Below are experts of layer 5 (counted from 0) of a mixture-of-experts language model. Rows are named router (the router's row for the expert), gate (a neuron's input weights, with its number), up (a neuron's input weights, with its number) and show model dimensions 96-191. Each number is 500 + 25 x the weight over its row's rms, rounded and kept within 0 to 999. Numbers have three digits each.
Before each expert's rows: "mostly gets" lists some tokens that are sent to it at least half of the time. This comes from a sample of Wikipedia text that the model never trained on.

# expert 10
mostly gets: " who", " they", " he", " but", " she", "o"
router:498537502468500466539449520481532551484463532500484526487509489514527503492490467559509449524503517508474538496544497508521468514468507497506476525502518496475486459504526503503528451489477514516480500525456497500511480497506491469492477506511514506524506493506524508484503503480500494453
gate2:513486478471486478508498535492505513486497476478507510484510515539491444523454492483490482544495500478510499444557482503449477489502478498515486447504502528517519496509500534472479472459464467505487502523525512492508509495470515493482464537498487441518486504495486521487522553467551480505
up2:465481480532497523508484451458506554483487476528475480554450436485481510463518514509473490493512463475508448503474506517517497472511496494512534512471478484482519486480513482500532484512511501552459493557500512474495519517472505512470515514507520504534507498471498470537485514488457533526
gate3:506515454479515496549528501496469525501499471482492509509514502471531529516542432524467503500522513508526486503503524484555529514479519521460433476519541477498494490443476509494545495499484503471528530505483491529512490494522455496512518508483540489504554502480528433526501495573530470534
up3:531526480503531513530495517536487498479521488528487516513548485498500510513495531536515461534548512515476482507463512453510498514494496508513483515504519424512482497533492481534510526543522513540528509502484538482495533482469521513483495526502470512472507506489480522491482455493491458513
gate4:502492520530489482524477511510512530494463526538523510511517497479478527482506532516518521451496499525468496510550535466465516491482490519511483494486494498505510484522524497504482479511466488481534515498538493510455548499491537463482511541494513488516586517540518483465539497506515549493
up4:500503469481510519449509495447502484499517475494485514485541459509483506475489510483481485554525523502518485505509442528504487534521529455533480497478504510479475508470523500497469463494500517520491523510515492472526485505523473516524490489520463502489487493452539494464477526481488471459
gate5:458527486464489535485519489502533490470520503464502502460517529509504462488515490542496542483503485486511502453533525479533489494525489486513484522497512468515511505476491455481473522484514480479499528552506512482552492497543480507522487542473549481523491481469460525538485442525517527482
up5:441538507502501506519518500478507558521510478545480495483511504458491493524452476539532474505505523505515505516460512517522526466492455497517478508482528481456477505507523483522520531443507493492516498533484479508506533494499531440490524524445482509558468527535512500504496522497501524483
gate6:499493509516519542492497484484478530464476504498502495512495488520489542486485475508502496500496482518498485536508528563498505518524516489503516464502490530497486481516528519493511509505524506477447480486489525497491469511507493490495516472527516510470450483517501505513501484512456479483
up6:537524495517483482527497497521518532474522455521547513511494507551508533493517488545529480510473508493494491465517546489512539450534550466492522517524488494480532514503480517497512525506472466495523531465524501480479469465479547549449508487486529507484467463470459493533515482513484519439
gate7:514478478500538477481519551514564494506452518476470493551509488522513465513480447509508465454558514494489496512511476494473477489510502478517503465463493501495477529507549517501492526488498537469525520478551463497502507478463486504469501473515531502559523481467495482537481513524537464488
up7:483525485499486474532516523496448495540535510503530467481478515469502523437474508488468518547506506534496517471468501495525517530474492484444489543556497467500476510475467460465472468520483480490481462533452518493507502485501516521513491502475471511466486528510479539481540492508479536475
gate8:528476514523501434530508497513497445471503512500526518478517477503507471493490508503504533483473530539503507507516450467508458513531526496509530486483506545538509514544513472483482478485507511512451502528523495512471472475469490501527464516511485489505527495503465510489468520474497499500
up8:476465519517490517482491539475521494476489491518476529520488556497531534510488500484508478528543507526537495511465512481498519464501519508431524523517509486556515498484518484488567447488469518449513492491470502488543524494461507552540467449475496497481511506499498473504511457529538416496
gate9:480509528512508480522503512551454507497496517467498488524534494558502538477501477466503519474544523495518493481507543483487515504519495490467508478464505531489498483488480521470481522500459487505486482470535520507458475510499484487487525545479488546475538497534535482467469459478494499499
up9:490505483505463487485510458497512483520523518522506510492474520502523567502498538479535497497468530532552501453524509502499481529521475503521523510524516496474554515476524527530520481497505488485529537458496502511493503524516505476549477526549452453471479478447477464468510490521461507473
gate10:524524494508505493497470518520524510511500488504516488503500536508522520447450469501477502441465488503475452453458500542485529510488503546526476491534521481533532511442510494502526520497493538518498526501472464511451518474474494513509536491505512489496540495533505481497541518518482479500
up10:527529463478518504466476522480544491477495498515495538463513523476472486511475513502523459496491479475551475506526516500533518517494501486481530485482546451508510458552509506490531528522487485482490545495496494495493479521506447513525431522519529543472466544531498499484488515516550506478
gate11:533480530519508522527515477475481505524521471477477487506481517513505512499464456502511489523454475503511503526504479522476499502493443488509520508461519530500509545508506512521544534516520465485563509514496470520462520493496527476495539511549509476497491474482508520508532489463496500475
up11:505477510531513496530524456490475479483499481482506441462493450533530501468465518475520485507485511512497499504476479476520537496506450548489493500499505489560505495485513516495505472503528493542532475477513515520469494486472497491498484490515466502530525468492477523467527534524498546498
gate12:510533563472483482515507542530503502473460500526500544482506490462533466541476489539524544472499448488498479539517514477517471495434468538490529523497494484468524468518487566505516504481487475477520519488513509551485504506501482526476487526510553509490501502532469482477501517507499476487
up12:499508507515485493479511521492495477466510555482519502494524493498486499517517516511488500527469480525450539510510514491474524511531520459483508490569510487486488490469497470442484509435527484504521482500534540518479532460466470495505544506487465451487468493490491497475570473551469507473
gate13:478500483514491482513475492495508493461484520536514504474526495548495486460511424513496490503486517482493503462494494559503502501486452540483466475458486446526477458553553481472525502494546507518487475484504501539451490499512511511560472499524527474503538499483540480476478521490521485483
up13:533572467468509478533441483489545545468509509496478497533503445465451525489519506518496456491512537499522487492521512518495500461517481519491485522509517491537533490500492473542501524527484491497467511531485511507479462534514484502535495522562501487511513521488471462516479468501532468488
gate14:537506515485488485533526480473502512557491534505448503475518521488539498514517462528536517525497482510549496489518500507485474504542488499533529531522496450516502511482492511552500463488470524459520519560529506538503519487509506443479444523461512488528461492519491527464508524519530522467
up14:473528462477502518485460515520543497427492532477489473486511491509507463491535489477500502512498536504512523490496469513463498497478512549506488516510489505495490502525527467509499500500505543478492500531520503499446513505518551514475484523511499462492469475487493490462523481480504539437
gate15:525524504474519521520546492485494522489486528542489473505453498498497518464493498507503520458561538511463507536519500481515474493521472534507501537495473511517445501565504447513473507522490512486524498532527476509502497525490529469490488510563463491488539543517498448533481542504505493506
up15:491541510507488527501493522486514467475526546517485517477495515490486493512490502498502517466505505477490502495507493526490486508488516497521474497423470479547497486465458511512524537523485483490514481501503507510505444513534499555505478495482496504493519490461513546514524481485536522539
gate16:508538463515526499534458510460533474526501518471504477513514496493489486459488437529499485459497458505511522475517446517500495507512489499491415503461520454517488491507509506508514483472505496537511461538501471519481506481522493520464483444559527541524531502481516520530492520524525458526
up16:483470489492494514517538497523503516484518519534489500438548556502459518522497490507503494485533506469485505474464526479519515514475517518524550519554485522494541504499492459517468508507484474449493504529491561513506487515474503491506518509511497449517530464549484484440513485472511533524
gate17:475519505457504487502530523479554518476509493501486481474503483456502533515467470496494476502499530453515535514514483465490475570484520520514540472501506518492515500557519531491543540495479485470462478451525506495499514546511501507457473522485520505452517474498461494480492533486500517494
up17:509498516495481497518499539514492502481486517501533502522504491520552495516524535531512505476480498508477505520469505533536505476508510492496459494475502441525508511500475528519497472455514461514493532472498486505453457528453482487477483500505474473465482489480559501455490543541470475487
gate18:501541512507564495530479484501529510489539447522506523520505509463521496518488500470475461519501481483499530530507490534491453493539486526523511466493493488479514472487485486515442513463470502480468550500489491514560572496445483513504500509458491503472456460514492493476508475519517484522
up18:531471493505500496508520501508522483499517506516504543541466499514504495497474516486471538509489503525493570496510512506492491515553512489523473523449539509494500578482465484500485499499499468445464465523500450530467530510486476508476506482505437512489487519509443473493460491452475539487
gate19:500461504522506461516511510473537494533487506504480476522502522516513485501520493535464505494502508515508468505520554487488509480523548520483454486466516469504500517478498503497501552481510473513460474503462471520504510485506476481469480479518500496505558485524504534537515495508516464484
up19:469524445504463523466526510520470506506523500516506526506508438474494523547539478503558516481504508457434487550485506510493531480438443479499507516527508536500537448520502500455490506528527490462511496529516528518440476501499501506508521540489513508480480510488477478512492521505497535505
gate20:503522547481471540514485489480504514495489481480515508513483520536479526496488542520472504484529507502469508519527517551508549520493510500441556523504515486473509523510510525499542511486495533530462523557502530495468465512498479478469466461513503494511526497512525518501504484454479506538
up20:514491495490554505489491451485497526518471490501495557459517466495515487519545468514490500491481503510478459487548466529480530521485448516478459485492527509480535484482541508487575518464519473495472459481510484495474479518525504510470523474452502494502528497510480459531497510471520485485
gate21:509501509485500469596485497515521495512538480487456532492514480486503497483528530528554482522505520512476485487482494522491490497471496500501479524539526520488544476505495518484507507488516515492505499447497563441488484457512522548494483491484525522519491494534505476482468498505494493512
up21:477562502489491483489460504519504527498497504509488543500522478500525482519540484474507520498518514509506522530463501495498491488459508513503512517531575506496516447472485517478502561466467478497529518495524475483471490511506485494472511494485492519497486519535502463486499508517518505479
gate22:557519488503540557500524563526457490511444468446507528520506525475524463526451499493499463544514541481468555504513520493483517478483466516486458491495545523535517516516455559557529535542477476491498548523480541476503505488495478539481557469501502478492498471552500513510502515520512513545
up22:495510465528485492518513520481547477493460492479499466486504555460482470507503519480444501479482506489546508494462527479508495488483480459491510514528488538535435502527462467477498516463519498483524471539478511473513461488472488492533495516509485464465508503476500471502522483535530495485
gate23:512497499504497519529472437483481472507485478494533503458533526508534499495501491513446509489501488456500482531499544541505467455517488475501479508450471484556543499500560481513502528486472535466442471527480487515529504501532519525534485497518518515534549509484529495480495502522478506507
up23:493480549496469521470513523513494535510511516506495488529500529509488472512481500515476454492483512470493488501518475486470482538513516467504527481471511510524512524506519476487492496518494532467534489520544534499524512481530473479504522498489509492536536542497443503476487505531437516489
gate24:453485480541492523561475567511510523519453506496519537512519533517531478508533504474532504509533495544459509528493523501515508478528522512481515513523478503463498533531545504525480486495515508487518478534485558510507504488560493494493485481502501469527505517521478500483481506469494538521
up24:500503514493507477528506501508510488538507522502520520500516519494523443485499505499499489529448517483503523505507480495506513486511490539496510523517501504499549502494541488493467554550491492459512513479494465432484468512490472533522535477472526472496485515477510529513458516454548526506

# expert 3
mostly gets: "=", " You", "!", " (\"", ":", " '"
router:498509545466485485525531534485477507507425524482496528493502540483482478487513452528520502533547489437465527511505477506503475519513500522527453526473472426507515491480502503524519493484472494500494493557506491475509478515487504514487474526514460545450534493499460530485462474514462502466
gate2:493534497470499513554500528488528463499524502478457474518507487510487497508492524523453491539515537512487463492525507537479488486531520548515511532466486523489491538510480506547481479490520484485470498473499518537524520461516570501492468511513515453522501511481463506444512501476483517525
up2:489537507433478503466523461491504548494495513515485480488472473557490501520488470475456493526465500455493510514512512506552466484486484521475515504464463479486472516486505465574520501475472572476503478533520506521518493525510499482506515444481477514513485476491527447513507490506522506500
gate3:528509516477512498548502486515501506477494511468494495469436484483518525494500498513538508539516451455514478475518492512472475486545484485471487509504492467511537502460473521471528555495490534521505451508509524499503496496511510477511444463452449526534523539477462553485515509512438481472
up3:526525500521486514505506465500464482496468507469456506472490518512512536515520499531488503510503473492471507529520506502482503480517501551494506525505497482532520530508492523536487490512492488552532531542508530503512459506533506479522511445425472525529468497508481525470531499471489513475
gate4:531511500495490495537530508438516516515472493518534446553496538507483478521507488476499539527491498501476498528518537478523537496504514536513507538508517467519487510500490490488522486424527503500530540481518517480509521480493506481476483511505498485515505463495483492484482503529497491451
up4:513453501505525494493523492497453535477467522519479469486533488469505466513496501504486510479467447492472503454501470478510509501489505499505481543518533476523479501500500540492527472463509465497494483496499529531509499493497506495501472526470508503496490523476484520495489486489482484454
gate5:506487508481530487529494510476471530508500483507520494487519495498495524483503460521523493525564482510490498502501524515511503500497486465448460501456489501493495504472491513493470493475479482489496524496491487509523499522531511478513456466516506536521480509504479480492509510529508499512
up5:522483503463519496484493519471500509499496490477518471521508467490529502494503498506435491491493441503528498501445504465477489472514544525487533530544516464501537495483504537527515482529467503440500473451480469489474472502497511530527505475510503470440544523511487494508481479475477489476
gate6:510454503516479486549521479479495529508478476501547528502505495472536477507475496522546466503504533505544507515505480478500511485539467497482482474500465477478480497513497481486493489469509496521499476508530473547501487508476560535465559514483488476541522498546500507518543503497493481480
up6:509513466503490464500522494506533474510504499507460463490515470517513502519535464500493461509508489503514518512528544532511512535470478534511497506533510503452544491501467524437504519486491465477514476519501528478519479515486463531495542498451476530492494482508567444486475472528524500547
gate7:509468494451537510511509506531518484501501536489516466481493504487526482516492460503493509515505471498486501528453553492484511542489499543488540481493529506460476522504558453563487504540491521506529547514467497515502468491518494501501472506472508539469464512471557519523521500459495496459
up7:517483522512495540511437506463576498485499509479497517467479503522473519526510498517494491456491518516515451475513484497471526463513515489519476538505512500521470471506481492492532506501534483495443486493493466525558512522483502507510489492471517477528572491540519523495484474533513489565
gate8:454519454455460505487476519442462482525520501486529511482477525538514499510494477545485510523576495427499551519471557516474509527461518521468510518482468520477507501445514513492486503486503526492483514552552549577508510453535491538505483506521470477470506464514547562478482524521509510474
up8:485490493525497490546503507509513530485493547508486491549487477534454513511516460563456500464487473537509497480466492510523496526528476514482476497453511505478504513510495487507485472502506524478499506495507480505507450518518499459503504481490466547512508525515466489498508490490512506489
gate9:547504501505505514478509552507509454468475520503480457469525525524512505487480508484500518498492502522475525485536465556502483512470489511496492541505473502578527490527534485473507522561447500552506524537503479523468487484535523478512536479517519552478536469512496507493470523496521518486
up9:543508553502468477485474450463432484537464490489478489460491503514487517509497487460503505486484531511507502455508454527478491511481533442512480449481492503448455509494472481520533504500531527466506499491489519483486483525516495519507460437436468474510477507448537457522485451514478478504
gate10:475471515560536482518506530473532476512486531514488506470505506527511472516522457475509525470498521509480506488532542518493550477481529528520497479501509494489500504477481538499478457527516496511518505552489485516488506485501474499518526451484471513517535489516480503507527558515474451493
up10:506491519472493493523475533507496507453512483486552475491440524507536524519491443514448475512474487526553475501480463464497494516500512484519460497534493526505501506544524482497522514482468445500514548488534458520514530516464504530481446544519491523505485470544494527512498475499464517488
gate11:493468492530516510501474524488539514518478481477512484508540528444449469489543491554513486505444498506485480492520473515491496496480467538509505501493522494528489532523486530487556541450550486539482492505537500492490455536529495478478503466522558500477531486527468496503467461555528492429
up11:467503461512506478544486485498466522503504536469527495507457464545519531481510509521472506503490509535498469525472460477495451529511470505499513455495509481509481468515489493479494494505478511506499525523499502539490523465530505564513487509495485489493551500492507528505488476514502504504
gate12:509478610487502495527497511466486495504502518488486502510522511468513487477503504522522512505545482500487478467529514506453491492529511485497509537516543485504489489473464515465489557519522487472495530526472484518489482536547510501507492513516459497485484497474560471484524527482496461512
up12:536512460510511455483510504524529520487463494532492486433489490531489523492502537450541470491459475481519468511493497535534530496513503483447477482439496501525503579486508460467505507491479479493545518509478480512496532476470520453546468497475515433553494505494436527474515509517482479475
gate13:511528554500477463548490508515467521490514453502520462473539504482526510498502501494535478473483486492491480494495472483476529507478526489513560541499460521505520501526484470535468543481504510440482518501523487497486508544509493505472510493461507477507460487555443506497487473489492451459
up13:499490552488455509543481521519508505515517506516471497488517503500501544498458478469517522459527499499479476514518466511506506502489457488477527497466492482509554489528520437502490502483538500441534484522547516524508522539526505461494480538455534495519514479510523528563503519511441494507
gate14:521476465475556508458528487522534465480471516492486518544490516519454467516486465541452525500484500499494516523524480521515463535481515497508490542470512496491466459506515486455522480489450507493457552489484517453538497469515535516435495482487489502531531513506505530484507509483525541535
up14:534478486494489494513477507481498542534526505524508506467479468503466511540484484510518509497497443522511486508549477460455523453532477470527498519520484512490545509503487496488503497500489529521481481467557477497463510461542498525531530471485478518502472535517511484522468521517496503449
gate15:476488502513512502523514486488471507545468498497532465506510502500523505474527514499499509448535497487527534522490493549468536542453490502473516530481539490531539486513556477553502483482501498514524492533500525515519454510556495524517469490488500496492515446495512539455466498536491509479
up15:494535510475526529529494485522493538473484482498463566497474495492528523549466518505533491526494519481485474505531489510538484490532470497515506451464494535532512490483507514476546501498514539492498559481527524524531503564454502508482497511544553489531518443470520482521489494517533496493
gate16:507453538488482521565521512507478471503477510519471470496508532488478494476469494526522490531554471492479457480506483478444476484494520482543500401474502421517517461510490493516537489511516494521496525553486541467488479482537507541522489533503458494448488545465457532515476499527483513523
up16:533532478525529549529522509495450523502480520550469500516506528502447488480517497508532468477507524478489528468523541487502491478478513512500476495478514525498486501516475488510507487521470478516469535517502523511465462484490519491482532480475503494456462526517488530504501473528467510473
gate17:513494508462490531501480499542507528499502515524449512481519511461500498493525518493524507529485516472499491527501503540501487502500513542536497518523490484509517518480503449487450524497476504469518498517493511478486465538483479490488529519517541506496502496522481504476472505491519499479
up17:486493539470504485443488499535488520474531543493510490521478494498482436525540482483484570486509515525488470532476551498521500508481508462491494522528512492551537499503520487504481515539485509496528511492539480519515524505495484459496519478511521457491472493580520508456537520467479513492
gate18:520469517453479475537477500493543507481458494519499491501490488494511514486519523525532487511527508527551475493505516475461484522503479506523483481472505507465554530556492477541494504497481471479515502488481513543559495466458498532485473533482498472475480508501483544518472495517471508518
up18:467510511500498524478467475470516497458532479467534532495535491506522499524503506488479524500453521501480489451525524501480538471496482481459509537556515479508455478443492495478540471464514550506521487480512480510524514526533489534517544495497552467524495513475485490485518471518503464536
gate19:475501520473546491503529461506473529478521499465443523465519464508515507512508496496500525521548514511482463468515493515524508481499540543501473526484512476492503494498511514497469509512504497540497511518482515505550498497465488494511548527539481536496525496509500495518506550525497498487
up19:495490503516460531469464516478533465489525512505466433488503484509518494483453519523489530512513469497537500483531503464517567518546536543480497508517503502513551537537495459501507516515486513498470524542559518450495518473518500468464495483467532491509509524486507485500502501509487501504
gate20:527557512473449513580471484496474485520468554514476497519522529510514499502467512498474495494469509496506477487468522488498486515511516534544463493478498463427479485501526497519511478510472550533560543507514513511543503483512478498475523511503472523435502464504504536542486502563507551460
up20:538494514520472519553507499535482484522459517561515488505480510516517516525457526502475475484483490481526513511459527508472504506477521528512527532495479506469464475487468500522503518489500504525559527522536529477507491487520501531495519564445483480491492470500474508501467496491508490521
gate21:481533502478490479467504503521459523521536503530481511469496516506556499495505477479518533505512490535536454500480539500481499495498513507499484449513522471487504533515522545483560522489532517490499508494528530498526453508510510483487516493524475487468521519547501496466517480471515505536
up21:511549480523533482514502540517540487513543541506495535507468537500520516515438521526469525495524525515484506522490519505460507501489506468472528551524459510464517512494479484478509488489469504479456506453490494492519509527507446509474533535545499478523517535478493528540448518524529498493
gate22:438488509491502500530508545547473578485509506516519522504490517510526491472510507511496525494505529498448517492542521533487448472520524447547475531476486439545518483492526488519510486519510503475493496523522480506529510462445439490542497510514516477517508517509510512488503515538511501458
up22:498477513455497494483482500500506502541542522500561511457508553478448501494508485502473529537504511471520523480527485492487551534511466502557500493543513517540505474508507471517446530533533478510523506505499506494497486505473502518518470509493476471520478509505486518509496473530543498499
gate23:475507525444493476475520527504480500474459482510503495489485523527507532506474448534524471478557517518496513477465486552532477521516487527515525531552462476538556452519535498511527479489483501474473493527440527465531486525506485483484508489508524495479495469497502518517523531501503493467
up23:503528503522489493503465495526538474499512556458483484490506472478504441468491522515489537566514497513456568526490488513559508508511467534507476489491490576457490509484470477470537495548481531524533549456514508469474522494499490488457502493520519539498473497474529482527501445552528492467
gate24:500526482491485463548504445537511480505502524468461452501542490508495498495483517564494537501471493473508468518469536533492469520549538491488510526514477512490500514506516496496508470434453498504510463496454506461541536482487523540487505546488502507468519490500496508533456514496536506512
up24:532487509465509480480528474492496479492467478489444505498493486505500455495526502530469530535487532448485507488474526525484489529528543516499490521500492493494491469487529492529491474509475478538439482488476563504517464487528510503501465513476511494531533540512468532540471478491496490495

# expert 5
mostly gets: " design", " track", " education", " land", " project", " process"
router:488513484519528474562467488484554517469524517538505534442527522507476477498499485527483504548503527535460521450559519523503440513493526494518491497510494476449516521513488504535554529461473545476502491498484515480538505501497501504495494495492496485496543495519518486479487472485502469468
gate49:506482480511485526531493545574508523485501519527529511476504529502486515490518510476547481494533511506456474484527531480539504488514480467554510523500500534464498520500477507510519467500499480542517499484504476494515500488559483512471462535499510511511501479468493490461469475520504457494
up49:497522514441504456452541512456478496532498486472449518540483506468495521511492496519495519488497490483481501509477468479496517485491519472458485524470531524508510508487491511498482510533498561465505518514437494537458465501493462510517527447517526479499504496510455510534452510468463481502
gate50:509504450507510526514463531506509496502485538505514488466484526559501445502484512510471506516498508501460493470482522511508490530457479468504497477490466478517525519482471528528520477463466502496457495501423496505505497509493506519471507504500475472474556497525493466505515498495493492501
up50:509516495516505507515453494468471483525480462499468485490516491524500470505509495497528518453478469523464490502516496479490463534481500516449521514458446498518481527510541512505516500497486506526470495459480494522480540481453564539538505491542520481489466527479500529514462511483473501484
gate51:499495493540525489564487458481551494497521509487505539494500526490448423476533470560518492521519519509460487481519485507499467488526482488476462506495500511490480492483542518545553522488531486506496526454493494551524495502500454511520480515524477492526486496512509530498476472545492545511
up51:487516466510467511479489510487520496507523514522473525488522503512474451500525468528513479478525516492482491447480510478498529509485490537532427459491507519516471527486512495527507521477501486499472537426514475492473505469532496519499503487450534502510482449457524550484520460492492486493
gate52:500512484489484473491516515543465507505522523521507536503543508501540503456471461508475504510515486470467473501482540526459527462500491475556504484520496522499451492489492509491491530497474463465492485485481477523499476501531461465512511544546496520471502496463511529483498503527492485538
up52:517490492496505532487515487497524428500526498469486514500516527525499508528481494484506484501433508501484526474494488502502455504457487494468476513491502467523482517520540526460497500525524527502529521481486536462544464475492465481470464518498510506510538523464515482511487531503504528521
gate53:491489514499511515507471524493538500560485495535515466499467515498525461457493512526524531469487485510469520457507492531482508456516484457461510489512528497517491518525517554487487522437533512495463488489487439523492452467501457465497515511497497482495466471514519525535512513511484477473
up53:490483486502502537492494542526478492518502509527519489497469511492439522498462484509533519502507476527456472492512466489509508535516475533510481496491515489480500457508499561498477489479483556465453499469445491503524513480488483463511566500502495544469509491506507498490477486518524477506
gate54:526527501521535515573524481463461475500534455517489500575492528489499463447546538499468523496497472496475485462484529535531521482459487444521511487506500498495464455543514508494547498497495511480507510445502520460469513517489476496572454475486511483470515493480451457510510475490532543496
up54:451507483490514494567548458530461486518507491512479514513497470489513508499522516541563513515462469545471502550513504479503461533438468481494481490496519524533469531515511509550483484480495529504476509475492490521502490514507492523502504533483509502533491504497514499484478458502519510532
gate55:475533507556480506569484523487476530520544520483491487481473500488484460462479512538476551527515481480494492501489510530469487518505479520512497472484505516544524488466499495477503491542493496462524507488494548540532516490518507496463518500511507452494455518507506491493492513552517509545
up55:532501501524496534528526503467491514496506497494498486489517474520492500476541512536468494458471517486487528498527524510437511437484501510567488519514530490518476494577556507484500483473494483469515523528520506479514482506585472482527506535460491471478521516500479480484503492497518498477
gate56:504468469486521515547460484511509497465537479496514501493497551521504469528475548527500537501513467509477487488526514500529525489486473482518511474514505505470510501519473573518504512520520538554460500484499493483517496539520497491487506504494524502487510520477448522511451499495510468456
up56:501485552506536500510504506473496482495462493471452496533535472482486510553500494496538502530462518483487514505443482508491516493515514533492491481488537486494469512494516481492452513500477490484510482498492507522507486465474508524559497534492514526524499455524519504506464486522491492506
gate57:519511491473505428506503474439539473486541478499511467544479534455489523465519472496487505492515469534528477529460491503506467476509492475500514478514504468546530472501512528494513513503494535507477508518512503539459501497530493476510504539536515495450528544503466486508460470483443521466
up57:491491564505519507493525462531467511514495484504479449471482488454516511460503505512477532473519529513504503514492541463485512488505510500534482520513529473507493497499495531511532512506517496489506507498513510529485472495460491499481447514475522516507556522532480465461516483503461478492
gate58:515505562528500532512497487457521481523519498471537509464512523502474503481483522506494502528533523453512530491517505494457524521478551518492507495490484470508507497482508483511522529506513465473474496445521508481518523534526536501495543445515509523491492498560525491493499496505525512523
up58:553544538516464538499454494526548520453507504466481512493504490464507484475503469514528493473516481527467537468558474473480508478497542489505526482520532487472531461521495482531524479505510497457495508502497531539513466507462549492489515499539489494541518501480510513485504477480485460468
gate59:489542468528513522507517487458492505477490536499482481460488520494561502484502545495510507517534470519483462482501471573514509513514496515526462536542461507498516496505505527526470478512511492562494494511533510515468521524540493529501500475479477478489471489488486482508462509488507495453
up59:441530540473473506505494517447521485510512482463448521493491522547480504514460518530499515507478458537513493523548517514494491525501469500555469521522527493479485477492511487508483474511473519514498498497528508467506523496485518525482459472525476520506493510490501514508493514505526478496
gate60:507500467515509532525488497499487484502511499455484541510521514531526537531492503518529488483519505535524508484558509478492497458499492498521494469511503504499462476489496477469538514534540507492522506523524430465494520486481526495461476465526463481523513522541530503490483501514470515521
up60:503451497489536508411498552492505486485479440547508491465473493536493503488491468490493502531487493498515511534499452464480493516499538472513485494483469503506483516490511519487486477499486520495470480515515496484514468516517456475545446538491526503485532520492480455496465521521519466516
gate61:489505500510494515492506492500492536492499474471523538484554484501490476499507537526492497483434484522537528473531484525511498511524518470433549472487512519484483500530499511519520490527485546458504503479474499507519521486511536495500460499500523505470509500544521466438526472491429534489
up61:490483493503531484500525526497537480482511508528511488520485472474542545476514531461550507478501494458494523526470520500468511499505511537500440493458466519491521502518494485493498481516534494572514499539518497505482481478503470485504507516543471517542471518470520555499494504537531498450
gate62:531508500470499528484510488535487477506489492506514471422474467499540492500518462490485527492544479466474496498541493517518513470542487475537527499425478524445471512521521507480582501497515478477550473456504514496506483535465521470493526496488492484498496547488503548479482480512531509507
up62:508516459491540486472497527532514519478500472518502485547486488481513501442559547466470533493469520505520502462517466488493519474523476467545451512493510506532468500534487541502516513534509547485490514492510499514536468551467511508480470482491502546528503515487501474478498472491497467482
gate63:507523482470548486436524454530490520535494501495503519475481464505562524505484512519547484534493505515520641536516486471493518470462488486502461495497457517493447486520504492527537544458533499512530528497459545506491479545500513514520489503467523465498492461447513512466525505504504522503
up63:487515489504509473526497496484466506530484450459471550506514474497527519480456480464520485529499485524461533486535531499532478506467460456507508497473489488502508476505493494483513525493534528525539502525475511502504480497508507483493568488488498515487493513466459513503485504501454531502
gate64:490510537541519489527533488519503538525479486470501487524474484539511565517494495474527495503451512487476482521524491484511521474518490541482467501466511457516495537543513509534493522468450510495469557475460504504496473419493473475511492528536506491525510491499492468524477463472475511502
up64:493500512520499511538498435507481520502530528466489497466487521512481515490505518497515509513478495475495498528451501501506471453523508489523481550520505477537476479497496505505459477534496527459452547488520481499495526442478526498540501510490471484545492519531504469554514473504461567463
gate65:506536483513517500499476479507498477546490476509515500452489561515519474473508491502447482499513505484461489497504516507485494538517468485525502465510527444513530488531513521440463461475492503485481491514537483523533507479494501532488526462508525486471470482492467501497441498525495449463
up65:497504528523451535505484522474471490459520524488466501502511530512463510486513471541495473517514490494469566526501444494490466508492475475477525531523493548495503540527528487531477505523539448486515507485517500517492481500486489493526489522569490500533528505523499498487515505475517464512
gate66:533457506501463493512535517494563496489506530479468528492540497497510536440540512536523513518517498509491506485512508509489494501506489507507523505469485499515487510507551496490484529493491523480493456501488528498491512520471525504475525480507524521496552499488522497469477550524517529543
up66:490527506488509519505498494487477467443475473484484501490494497496524506478544525514525537493490452458505524564459548482525506501510483517519454458506487491541468522478498505513471467511535530531511514485484429481469517497530521478486527490490513473504522481505501474498508519478482531499
gate67:492499470448479491461463487493489518565500526490544466529560489526480531488461469508530506475518490496481482497564482545482512524487521549548511517475523485513530528459550497510514446491542491506491518499459499531467509492491466459500515487538510514489541498486512493506528528498505499490
up67:510519546503489516528503478503518508469490440486496531460467525498497478554510462498480530507465541521495473509447494470511492487559477494480504487509515533484481458536493463491494536513460476497508533515485552509556503529523479520537470465465467522493496439503545508456521524455508466511
gate68:537510485509530510499486502512526545531480488563522531458496490519551475494497437515498508546518508471503480460527471480544485482499524482500505494517492544525528483515444520512487473480490492505522482522524508495523539478503478473495507523457569558526490485519472479506504494505539407499
up68:526479509518450479498516567502484517511521494506523514536509493494467498472518483454491501424497511483511526509512531507500505549481489501510525518460482532515465491511497473512496507523471465483521505521477506498488511504483525516478455491525478479485472489522472532510500445492503491487
gate69:553524535491525511489473530493526510520515484480474515519507523523472560492524547521508525491517477525500459479506486569503505513509473522521509467479492483493479479511518472512551462466502477502526455493481506514504496549471499484506485549512473464511502484513518494455508481511518488492
up69:458464509449508512429487491494509510566473500520490485551488477495518472484519532514458522509524484484463490497512509470519504508487503512502503497475477554484491535520460516549511474511513478505508531502495516509487548507503514475433473453464505493525481480502470504486487538500511511551
gate70:513481471492503501544483461509510518521513475485512514512517468487543499501515483498517513546506491507527472452520490528490461494469482523541476518492494517523487466529533501542483527508471488463557471483504461489483507522446517526503513461440467508528522504544488490511502501505495475477
up70:465512488515493475442501465514495524473484495514533516501527490532488518482518507499517519505458523456478490457504549506498500495527512470561544484433498527494454502495503498516487483538475483524507479510498491492495543453538485482536501513517468470502511475469524451507525538478515506492
gate71:486553486515556492567469518516506485524496501513505469486470487522510528528561477489505483502456489477535541536473527483446506488511471503464490497504500486480527516494520498485467473509495467542509494498510514495503486484534499461499508494457469499503511538482519521508515462509497515471
up71:527484451522463507517539503514542546500497478485486474482512533526481489501428512494536511500500533495464528515496473475508492557479512530479462508537513484500474550541525494461487531470463521509494523469487545493510481475521484497486535497511523506468483503535509456482476481532495482467